{
  "n_experts": 256,
  "experts_per_token": 8,
  "moe_layers": [1, 2, 3, 4, 5, 6, 7, 8, 9],
  "normalize_top_k": true,
  "routed_scale": 2.83,
  "balance_bias": true,
  "vocab_size": 16384,
  "norm": "rmsnorm",
  "norm_eps": 1e-06,
  "batch_tokens": [65536, 131072],
  "train_tokens": 458300000
}
Below are experts of layer 5 (counted from 0) of a mixture-of-experts language model. Rows are named up (a neuron's input weights, with its number), down (a neuron's output weights, with its number) and show model dimensions 0-127. Each number is 128 + 24 x the weight over its row's rms, rounded and kept within 0 to 255. Numbers have three digits each.
Before each expert's rows: a language model's description of what the expert responds to; "gets" lists some tokens that make up at least twice as much of what it gets as of all text. This comes from a sample of Wikipedia text that the model never trained on. Tokens count by the router's weight.

# expert 8
Prepositions and the infinitive to after nouns or verbs, plus modals before verbs, such as first woman to, in, into, would.
gets: " to", " in", " of", " at", " into", " would"
up1:162136154170152150107124127126073164096100116103132171120143117138114146112157115084138147142145118100123110092153145157104127120097119130110164112127091154107110135126145158110169114141135179137117132082160173079104151102141121125119184132128129113109063130111140151079087112163147162123108138155144119142142133143142135137135171129103112127150130127138131133141127074117140123169158
down1:136102122122150117118139129164120120125060135091103134139123104115134120122117129101140134119148119123138159097059144130138102086157164127081129212104101134133118148183120145163119145152100120122125106139093145125113127095168108136106110160148116085131121142127116125155149124151149117151135114178096112115124133118124116113167088138130123116076160142114141129075122088094135148153122
up2:136120135151116140068112120121066154146105145115074148133113121171104148096145143102111120148121170130086159160086099128089116093117139140142115107100139121093091113114138129138083146078151097101157162139148093149185095119141163131113100093130164111130125130100143133150152163112120140088148120125140133145103131108146103144124127138108130129089102135148155106134131113120098133104164
down2:101137126122120127130141112134164126085148056118162154136114195097105116161130123151185129098118136128091133120147117120093122079135109087144090107101108128100126140121146131099094152158145133128162147148144106113132136114171171129149125151096138133118106148110089102132140090139127146159085135114169105131149155142110149129146092112153113150096138125153104149157132125156104108098085

# expert 51
Prepositions and connectives like to, of, for, towards, and line-start dashes or colons in station, site and team infobox fields.
gets: " to", " of", " for", " and", "|", " a"
up7:121129123099136168108170121139113108144115156088127135180137138168150128135110117114142135111157103125174131093106117104127128137133117140119100096110123134124140160097103105106143142142163134139114128094166110139072110088139092141169144101202123113133146124126160069153113110100097149147064135159140137145133128111127111128138148115085107169104105163103166107114091127121142140123142
down7:145117108097127121142120116122096155088125152162115093141125114103129108124115105116117134149079130133100183142139161138138121150136120134131076076127102148104100153148123112084096124109115115096151092161114130137137118136161149117148122103129137127117130126119058080094136180154115133146174144102131168129137140127112113142141098137158145133081144082148133081144120083100115136129082
up8:142120143149118165141139136125116117081156147128110150173110119161154138122112107147106146098139144159156110138118128108083132137178134143073114146133133139160130146142122123122072077116121147140146138192123102099133129144148120149119169125099144104168110082123144124090125146136082172134155095116134113125151158186137066160167158127129149134135097149126149147136136142101151125131119
down8:152153130148169115136127117163099173061134132121152105123145074094104128138106144149149111137122111142142118104145123141106133094119152106147159067131125166144138099175093135156125132136129158128154082150148126137129152110113169131132139134132125097137128142136122127107087143134156155141107143158130081163103118147117116154157124117091125118090159135124057141147146070121120099117095

# expert 61
Conjunctions and joining symbols between list items or clauses, mostly and, also or, but, &, /, +, nor.
gets: " and", " or", " &", " the", " but", ";"
up1:136122145099139114140154112116116147146148154134119107157166133132161150120124108104146149129146150145098154112145100133100117092107128081118110125112085143116160148146156167145144129188152126108096143164166113114121112091096119141140158127160131138154124144133150119189080102122091138098103121131147131135144136143126092150144162115096167107158077157113169117165158150132062125119143
down1:118112093126111142117135134148140097072163145126114163113129106105128128087140150129130179088105134155133137132089100089091163153112176112119061126125152138116135102122140141114137125105159156146108148109122106126115151105086159111121153110088128158105115117143129111138138120111153099087161141123162128078143109173148101133118126122092127120137131133129147136128080170171128068103145
up2:129145136136138128147147119143131101088132136129120116164144109110104114100095134098146134153150104156137117106150152117092112166134122119125117118121106162116161151111186124139104125155112138105153133122156145118150170129099092101211100106160099136138094136186141104160122102133125158120118099192133160114175113065160123171133124130138128092142126131117132118119112111091112097123102
down2:088185102116158138148111116113107141137114144144145123146114156136096100150113095124157143149124153142112101134118105123136127128119120120145131138114107138132147121128084082125128145113098109106154098138145167123176083094124106112146111109132081104143082137142147120155173153142122129145145193146146143154132161144124154099106130116155170146125157165071118171143127089140101066113137

# expert 14
Line-initial dashes and first words of infobox fields, plus small numbers and cells in tables, such as Production company, Years active, 6 ft 4.
gets: "\n", "-", " 6", " 4", " 5", " 8"
up1:114087098134125119184125120145122119119080164090127114127123113175113151087136129108131126090158138129107103150112157100085112129086170123126133103130120145173108111126128122119140129107123121129094159152101143126160155156133091158178151150114105156153132130171181101121111140132086138136104124146129071124099159123145109124128109091163144138127107106128158086147114122119109112071151
down1:106123152118113122123136095160132142120147167133141131130100111141157135125147119105145132118148100150098136153085171109109137133153139156132140131108134147121088127160108126107154096159179186137119127127142119190110097132138096154107118149120117142082162079117112150125137102148118067144194094128148094119123119079143108135133129162119147147157149122132159094130092153171136103113157
up2:145147132146130126058103135137144173154082176106132124119122102182129127133119116096102112132167111129132129134148127092146166136107145158150170152141131131145101118118107117093109122107112146146171136144120126131085127089132132143161144117121135145129142102124107127118086130117091180140091089102116074124129164151135155163128056137152113090092082124150129116130113134148133106140128
down2:130143131137103119117099150115104146129129128106152109103104114178083161128108108085146129145141113091171132088141158148121136115096116142149134179080151086134101149147160118123085118139124117098165143090160135140158127107145133161116128186099122161105115132102101133180151172167145089145128119109115108156115114175100152147152160144097123155139103116132146120096139100121116120132117

# expert 36
Inner or final pieces with g, k, w, z, j in foreign names and words, e.g. Oomiak, Eurogamer, natural-iz-ation, Dafydd.
gets: "g", "k", "w", "z", "ak", "j"
up0:138108128161068105120174094159121115163154139108126141135140107134103112136114137132116135141128141092122076179147171145128129131146167144133127163149132093150162106175133063132141151138127130081088124108160129135130134109092121133106162139144094105104143101144121099156165131185076109124144118084125138109155148128151106120113120142123089139141120158144154125110125160153093119132121
down0:155150134129104141117163150152178135122100083117142116095173098097119114159146134123128108142118116165141131102123148130106126142103144135152117140112126140098144119131206143133148116087113125125156103164114113095099127142120111117087153131163084088115127159181153131131107117131174123113121090135141133088072130130112135106143139138106145079098140163120106119145143136083075123111109
up1:141121137150102124110110099108108148084112152127121136118133146168188115120107110149120079137147128140151143135102140110153179213109102125102106082095116117137140138157139109118140134095155103130093156161131105135154122090149128114121115106115117129125173102150155120141101119105125094161090154117132097113153112128104156137144160139093131113082121097155135132148098101115090113167097
down1:094146111130090162148105132086133131137111146128099138121136172138131137096146143168131123139125151089098142110133119098129122115087131115145105106130091106109106118078103144135122155135127123158160145069142130134128054150122129171143119141067135119156125081134122112128132140054141118112089112156133114157127112113128122103187148114130130123133144124100097116139135124187143132156165

# expert 16
Heading markers (==, ===), table dividers and field names in sports infoboxes, such as Club career==, Team / Apps, line breaks after Goals.
gets: " ==", " and", "===", "==", " ===", " in"
up0:145089127136111123134122110117077113143132187084167113114155152129135133118121083121136088113118107122157105146158154164145108076120151161166125135149097151062157137119166139116114133130168119116126153131123139125103113125116103129138118106156134128094082090137133059101127095135142123142096126150133069097119122105182137128142131094124129140097129140139113144149168136119141099111138
down0:109142155139126138166097078143103135189119123152169140134153130125125082098155090125109130153168154153112122094147127135139115125139119121148146138138111167143175130146107188175143124099135148141154168122116137189101119103116123112149133113147121126162117154103134105124136163113118145133136146130160166136179125125142137091123116094141136094120143121076107130147130121118141164058125
up1:130163123127134150127142120134092108113136119114110145119124130146094113152157161119144146164153134149155119117162079126131147158155131094161120132101149137159102126139144084081116134103128128083112102116177124121165157122062120129133157090169130148128117123148128109156089126138100150114106092129105110110137113165101104149132126132131101131135148102107124099173159126139088079182072
down1:079115158143141131087127145130139160101120152129107117087118099105104189126111111068145129110104138166125134093080140086108114156126110110134083157156123132113099073095133086103141127124137151141149124125127109132101099106167178151085152120170123146127121141122135138136097119181110117122111143091129129138143121117095118133155078135135137154144152136147142187117126135142112130146108

# expert 18
Sentence-final periods and word-plus-period tokens, table pipes, and list dashes in infobox fields like Country, County, District.
gets: ".", "s.", " |", ").", "-", "a."
up7:149150123088106139123124112109148104139129130147107109150097140141105121104114164117124200150163143109147139077118125137107104138106082149112131135152132142114128124050121131127146089080127106102147160128137128134127162123159117111171114134135136168193142157116130124177103085130146150138178131128113114118138152153132113114135140119124111095128099142145182136128134147158096078117102
down7:123118130111139128096123109134109163126120157094133119107151131085161126125137142151154138144150095146124122116128175149120123122147113121123115098114060176141188075125131116100135125150136099122134133153120137125134121099104125142118146153174131091154072137115137134155128139155120123164169117138116165156139181116103080135167116105129085104186106098081110162125154152129112122122148
up8:080142105105095143113092157109132124105100135099124162149106117159100148104134136131166142117135125139154142111150135127119098110109145147127110108143075131099083075130141166103107129149127116132124123120154096089167136152124106118134124090107098126129141109158187057151155152155121153184126113097104124200134153119139139123134139108105165144108092142136099135122129143124144116157119
down8:117124115140118142135110129109131079126157170096219123130147136135146142173123117129141100142134100112085110154144147144119107156126123085125141158121055133130150119166126122135079142146141140104088130129112137137116121131128117158113174153098108123160164094135133141074118093158130120125143135099145126080151142146109193135152111151122108129125129121102130154142084120135132100097115

# expert 52
Pipe separators in results tables and infobox labels or section headers, such as Born:, Died:, Personal details, ==See also.
gets: " |", " in", " In", "\n", "-", "In"
up7:124091100108116083125133097135130112124128160151171154161170128106133137119128134081133071130151118162137087090124117132118096160146129170127115094160085178117110130131137152154124109133112144160085131145165151122133120076132143130152132137132113109121092116145147132107112131121158155094126178132114105128198155133143123145134105078108099098114133117135126111139128156083152102162142
down7:167133161145146160089136143116148136126113123145152111148086102087135127110101112106117138117154149152198112106111157135117145119113095160136125134113091131109159153113167086099150094150111082141126105104129157134114167109135066127133136159127113111144140109145156124103180104103109146132130177118074135116104109149144128133145163144159108132106118164103079129102161127107142126119105
up8:158113100120115139151131104114090174141106150078119155139144092170078118112159109139141101161091124106140157106152146112089147159139069143137118098137108178092159124105157139112136140121188138143131116135105101155161141104115147118141141160101098091126169129132167128147125141128139141130132093155115111171135113115139132158138135155093132098104096099155101127121124115168119112115095
down8:088162118059142118103098125161169084095154123106143096142097123100132168117119077148140100108146146116134139145136067143152143143136139134148110134136113112130135118136129143165079108159086174117142109135096130128108161087135130119156121160149125122108101137122085118156122114134106126114129134111141126119133092139135120149124116098174124182177130143129118135152136126192090137134154

# expert 22
Prepositions following a verb or participle and introducing a noun phrase, such as adapted into, associated with, linked to, using.
gets: " of", " with", " to", " on", " in", " from"
up3:106179085112117154118141113138114116145219127141127176130148166136118145138156115141113109101103145144156125084144096120138131136124129163120140145136128113121170146113131132111190165155125161139113132123154119159113140104164149123080103100118136078131146083111145106124153110094113116137115140147142098145138114140157137120148136133145104161080122103149168145177115122143107161138099
down3:112116105142127119132171162088115139135112113112159099113061138095109140119137125110135136123123093141095154132055104097126144103148150130108137162124098167136140090161126107125101155124125119149113155135139161115102107085134125119151090134101146142152170118162106116092129125130141100155146135146137135129140162143104129141192129139174159134110091113135084112109126101080122125167165
up4:108142103112146163129146077148110129114104131115137186150140102141119162094136121152096137141109164153089103078146171110131162113093157129124107123133136144110122154105135118169123146138129120113127161100098149141128154169084153121105140110180109176119151118116144079118095120111105102093115145092116148184141109152109147130134136087148094152122139109114124178114086108136131120131121
down4:108144135133142106144109110109136104089140143186156135103133143126132132134142170121133113145072132107167134176183132133132098142119083132111121147170096123125141142129113133102154115147179149178115104119122117162138117180097139128139135111141142110149077165126183052158129153158151127109134100104135138120152127161112104125107142165117087119127115119131145141151118091128119123149151

# expert 54
Pieces containing c such as oc, isc, ic, ac, C, inside words and names, e.g. ric-oc-heted, Coco, misc-ounted, New.
gets: "oc", " New", "ic", "c", "ac", "C"
up0:099152160097132137114135140078149140123138141127139126137143099141062104112139132134169135115110133112124120133136104144113166161145133129129122089161119098110162116120127081138140123164112093100122143134161173133097157117157144100106127093152145119172142133142099135142123095157079102125095167112133135152175098146106133108159138101140068094094112155162125115106112149140115074132101
down0:099113133097104137118155142111156121099130131135103099151137116107112093128115123149128149122096153119138095145149112123133152120128124130182154117121103134160102082156150124087117114145132110095121128136149146133101140152127138108154115188133157149162122135119117183110137117132077089141093188158104159141135137139133154120083095079140075109084114129114126099099080103129116083130150
up1:100175096112144104148102133140131113153108143123131151170141088141151151099140092140133149107131103123130151131129138173100129177116082134120120179126147139133134150135103083078140125138108119074127135143152094146106140129142112132153141136151152120119141174164123139142166122128082157125130164128152117127161142130141061146170116060114106124137144129159166140146148132120172149110131
down1:136137126122141173113147114129136119121177159152122125133130152105105109112136128066153142122155163136113115160136127185107092137073117125128161104143126153144153111138172166132093110134146148158120137141097158132182165150137114132134120132094131112116166100107153120118094120199125111146166106142128177115133100130149068117124133184143109112165145120122135136125117115105134128125170

# expert 12
Heading markup == and === and the words inside section titles such as Sources, Filmography, Table, See also.
gets: "==", "===", " ==", " =", " ===", " also=="
up0:111134173125153145121146133092135157173070120116138134159137112128109112105135190128093071113152127164145151084129126165133139140109121140144147150122160129120136142134174138093149144128140118126136128116142098108143104097115098111097181143134100115065128120112112104090134121164108140191107107126152134091113161149168128146138105130138077139130097117157128107120110134117160093139125
down0:137172105091171086154167098115113124174134163110151120141156129137153119156112136143147104140097136137144150087103113140149107136146134117171119157143165132189145106128112141135149144154137109142190106124129126140143124147143089118129121116101117106111147136134110105165082066140152142148139124085128128121117094122126081145107119114097159143118078119123117101142181108110149123113166
up1:127166149154109135180151158149077153148115159121137135119137115143132112166132127123110120159116102123092130149098115182115163144145116134147149121125156114109122181132160134128092117132116137106129143137127068090135106101154102129126134144141097075090138146134119108133129155122166103103088118089168103159085117137124125152146102161139107157064102155148136115168109133132104127091125
down1:086119110169093098142134103147146085050091137129151092120161121168125119151101148126161084166142136102097141109136115137114120170160109146161096146176121113149122122125117161131110105165134176119147116183157136098142093089128138128113163131132096138129144138131079163121129154158147120133103154128143106135083135164157100140127131115108103124136121128131129108112112112103142150127122

# expert 53
Table cell contents and separators, such as dashes, Yes, blanks and row-ending line breaks, plus closing parentheses and coordinate suffixes like °W, °E.
gets: " ", "\n", ")", " —", "\"", "°W"
up9:135139099122150143117146127118107167154102127071131149137128094123160158104144134133153104129187143127134116102133166142068150140109143098102140137127111134114134129109120106173116117159158119117110156140166157101108119114114125106141155115148141129147073138124131093118110096168082121125121082143143102148134133122082091131160101142125100154089108121110154109133100148130133054095092
down9:102157140104161160129186147120123118143105102145141092114123155143123129130118086152127099083156127109125164158149138127111085119125127142169096089145121128138141109158147114167088147146126138155125097165089112168141116153143133077104128140169141115132156126187123134117129076116169121126115112122126142112081085103147129135112087108151106102099118124157160105113095155144142119155136
up10:159105160144118132145115089129120156162141155117158121128135094132110094106139163115155126118158184157086083134117162147127110152123137098119114152101128116150107113098150104115104172147144126108085161158166124114145152118109104076123134137167136121134086140156131090132130101144123145173095115124159094132151142158121111111094152153127090157089093147131108115175125120146100097122102
down10:155096128159133134069122139148111091151097157145158114091173131158132086062121132149119129091133116158112197124113157151115120131132139153122120142129127193130136105138111138130124140157100182135143118141117103156114135143125126122163068130149095138087120137137145107126155162097113120126117114154131156132091084115107165118165156136137138131170126124165122137093129116138098126119127

# expert 13
Single capital or lowercase letters and short pieces starting or inside names, especially B, G, K, as in Mac-m-illan, G-mb-H, K-avanagh.
gets: " B", "B", "b", " G", " D", " K"
up7:162133134153121138139152133129140174136133186115081095130148131160147133102113129109149137139125141149140083087137130153104152139133130117093150134123117107119146121098153130120145084170117125119074193136156111081115110097097135112113128109142153091131112105143099121131145120097131111124126126086134105103114136168077106092144162113082103139126089100157157143171146156169103126115136
down7:130103174122109129094135165120179145156152138088139146115139121153148163136138124114129114140151181140103162175122145142157122104159163078137129097147136138185102131124115086144119138166101105112120133070120126120095122128127092117107128116095145149141142117137134089152086145135084138099107138157117098104127133097128116111129124177142147134141113094131172125174161142140143113086102
up8:119109095134126131142122134118067133168131158126128158145135131157185169124141121104143134122155143129100108085111118134147150147119145105093138131184145127100140139081141123177125106116138130123135130138148154160105091155115088150178149085120158161161123116127163104126147142139125131138122119110149139175170118116142122158118107095116075093126137102131124179159150121153082120142166
down8:079176077147104140105129113136135154123099142173138160094124095126084139123158131120107100142126161149129197150142150156141140153133100138111101097103116131152138130103131106149122171140164106111115138125173136089112119136114147133147119141159105099178122133147141101107095141111116126119136133131117126116205129123147127132090113100157159107170122079138145117160139118123136169143109

# expert 6
Pieces starting with P, C, V or c/p, mostly in proper names and section headings, e.g. Lem-p-icka, Mac-c-abi, M-ec-ca, Tony Vargas.
gets: " P", " =", "c", "===", "==", " V"
up7:126126138125130155117146154123138114171095159112129108137146114144164120113091128134136117101113096131085111126124077148123108132137104119161125084097140078157177143153100122130143092162140148071093111151156125156107140115134116086139129154106124106173099147143127127149148099136068080131112103116140126141149130110095108121158179159132099126140123112119172140147146132120135097092078
down7:081124135122156141107068142156140148121136126123099148079121166113153134158092142139110117118130122119105112127146112115138111165173155119106125139108161133109141152097130108122156145163130139143142175143155196151127123146115179116172090158102136093155112113070099131181126117094140115150109137123154151116168145100154093113151109144134130154117098128073127124139109139132114140116117
up8:104139149138155150156134123105092097117073140139129149133151115114159140089133101115150087144145158120062149126106168141128106137092152119109085118141109118146153143140109136145153160163150143131128112129194128154059132125128095140135154177132094107150122124133154143132154115175103093116162129122167141134167104138117135139137146093119124149100164120111113145164113145123137091096124
down8:125153119087109112152088126146106116082179106104181092104112148130147137126138154121074158129110146137106108129136169107173088131151107140136106119087126118205117109138161136105149125132122115084137150098095105157145098095144097115116132137128132137131102146090123139138066136137099132131137127141137135120097070156099121130146149145131148102118139143107169132114144128152144126111089

# expert 2
Periods and word pieces ending in a period at sentence end, plus closing table pipes and heading marks, such as season., ion., ).
gets: ".", "s.", ").", "es.", "a.", "ed."
up7:135129127132125153098176112105142177174169169105128156117180101144145139093146147117144117133126115110133083113146114166160150146121155103125105139131092134103084109132161096112136110151147099082116147142148121104164130072077128088104151144158137110097110090173097100140112158139137148123133109116124102122158148126159098172131098120098131128152125101131150124119114111128113100151128
down7:138114160123114156133150097126104114103155124128148137131127112152077093158141147114128077106105178176131130169139115119122171127144142139122099092121133123100113127123083151097139170154137102147128112101113121084124134113146066136074143163130126127139120099134104106082121107130110096142177158122126144159092098124127148096138175114121141075151137122121138157142160160093122121107126
up8:151112088112124152137139106094114163157147198129099148121141117175107150099133125072124136091111146134139145122151150184060151103119137096135117153114119113103114119152150118143140150159123108096097133133107121120131124146107140145144162115138136094159111130149182121103127117162112150124129139155114087148155106144121145139130076126104158093131117140188142129146111090155094105131138
down8:127109153115111111089089131142146085088135129119199133102126113111112095137092109129161134113117130078119150121101122126151160155140134124095107149111147119170128137130138113062099154107106108118115117092121124110158115157159128151142113104086115131115151068136082156098163143089164136124141140120133149154116141106143144111129101131117155114128107111185133093136152133148108077131101

# expert 28
Hyphens opening infobox or list lines and compound hyphens, plus labels such as Died:, Class:, and re-, co-, self-.
gets: "-", ":", " -", " his", "|", "=="
up7:159087141141161160132102107155044180142075148111131153109124123114096170118146132137143104144108126166114105143125125071082128130150147078120121098105128131158105140109137178139135149178079127077155134146169137130152141127144116125170173132123154147112101154152105130126114110125121114126122122167112122128127117140135108145096152138117108126115114142169124129165140137145134130143135
down7:125140137111128101115149134127097162099157117157112166122119199101110115096106165157153096077133134126111074118142112143127167142124071156127131116152128189130129149093135101104123112144106144112099114127078139154153127166158117149125149134102141129113126143115111150141110115126143166161138157158159165113125163140125125089092140109099136120155114109147136100133117134108132156175085
up8:121141137081128132137107138124113139143098116108088139148131105144119167123101118094124113159134133090131152115086136147076129159160165131123128156121119124161123146152106112132150163172120084122135111103129142143165135110103116135106170145128135112103170143109197094167162059158108102132118118152114127154146137122121109130159133145123093092160112172113148158137092095125145119153165
down8:157158138115195114140166086088114150137115106115158116144127115128123098130140124084150118096174125126163066104131101171141130102136135155136152199137137133154071125105168108126130158101119139107124135131133116150104160092151092151092125143122124132105141134129144134160141162130148156141119111105118162130116125161177160142152121164129104150109137117108143110152124126122145168165135

# expert 30
LaTeX $$ delimiters, decimal fragments, score dashes like –0 and –3, dollar signs, and cells of statistics tables.
gets: " 0", "$", " $", "–0", ".0", ".8"
up0:121149073108100113109136115155129172129113145137129160142152146075113118118141145099155111118159172115167119108125139158124092134116120099135123104140119074119174139133104140141101131159112092136155157112153121108114134079085160126104110121149132088128114152160124132147143139148093132151155138127153111106133154142095109107127049103097136116151100173142124081125145166124105114103137
down0:116105140149149122127161129140163124142132095116117091114147128110118114149130138138124136165125145137155142122114084126143130117125142132185128125136127097121116133133178152117127145150176143130198141156133118132116155117085125140116156092097126111088108128143131143146152124151063068091143165116115149135082113140132118132113110131123076079158163135175098083148185126112127152134144
up1:139121121117165215134132098099104196151158126086101139139166100115110104143157137112136101121133120150089078114140109164151149138152136115138128133125111105159132144141155124150138156129133148133121158105169141111110120137108133092088140107103153113124118092112150092159116125126096096130112105130116101138144130154147133129103090133168131115108115126110185108173155156147110104122085
down1:102140098134148139140120115118114168114155111126136090152145128083099151138135131127100132093084136143104165141179167103152086148104111121135131159066150125129131115098120105089137122128142141138135092124108148146119118086109127099164141157100123160166119159174108161144143103140138118105117136061102149161159148142100149146141127141104110150117090150142147161100090147120145095113104

# expert 41
Wiki heading markers like == and ===, the blank line before a heading, and sentence-final periods ending a paragraph.
gets: "\n", "==", ".", "===", " =", "s."
up1:125155123135146156125085099123135153090143151103143141108163130133133101132160089120146089107153096121153155142160121093154091127094139132098101153149109142137135121116124130091126121154111111108120131137139115164119108122152127147131131099149119094125111092164140112125084072115137135128125152138179078124109123087175134174165130175103146153121122123189085161144163121158142118115155
down1:153128103100097112100093091133176122124132127095142107164129156114164100131089154151119119151150071123100117110139126176156157148109150096134171146148114116151133150110133096128089126145148143154136084163130138131138113164157143103158133176119173152116149165144085143148111116134123100156145141123102122138076116104129144089148088162146124096146130114100132102138126123115109148093153
up2:134135117141120137129169146123135142161168147111139135119138111115120114105188157111112121101137137148138140102161107140104147094158141138137088139145098133103084138142139125150117173139174128135091153129104164122160130166058143122138109145143169143158142144129149081166091120122090130098111131146133123151168141117061094107148136121103119114131104115150136126158095181104125111143091
down2:130144157177131091108134116066157122168131103111116121135113107140116135162108117094147080143131104116138136116094112139125083168107140139113134110132066137134133127124103141090145156152156107140134092153121124125122130151176116111134182181109167154131154149119135150113157132152146122100116099142138132109143161146104164129159164132158102105117143127128069125133125138103138075101165

# expert 47
Pronouns and subjects opening a clause, such as he, she, it, they, who, mostly after a period, that or a conjunction, before a verb.
gets: " he", " it", " that", " He", " It", " they"
up2:168152109149148152097107120096120175135143124132175085153111132148132152112136175140146134125149119109148108109082122135094103146121119158123144119107113149110121139111096148136127150139122108103115179130119174140135108136116146139089107143125160120158120133219146102144114143135094158120115129129146126130176109103095129139126138124136138085120101175129117085126075143115167089170122
down2:135121134113139087137166155162156116119155114152150085109141133115128104101147150162151127137127104116138085104113121127151119112103108117156159103124130107136104158132164115129178110136125133144140126107068119166138140170138166135127115119162110158152148097123163170159151156150139113088131096135135139140124106137132072145119110100200109115148161177149134130076180147127130120118136
up3:150102131127133122130150140152108145112164144082089123118154110158122149142117116087170104105139097105153110089141139110076107142112143113143109191117113151115138166116161100147134162145159126128137142165079160146147127119129117122116094143123133113127101145082167107097147114111126081123128168139132134104146097183149129173090169099124155093108138107110139141150110161110151105129132
down3:154148138125107143112138117086118108142137109109128179137109123107101087147077145105126147138182104134135141153110122145089102152124128129149171136122161182128140106117103112133158146165120068169148148135097136142178131092106138104120128098114171180107160121116162112100081117107128127137142117169115122148148145135122130118118138123122154156135156175146182116088126105110121124129155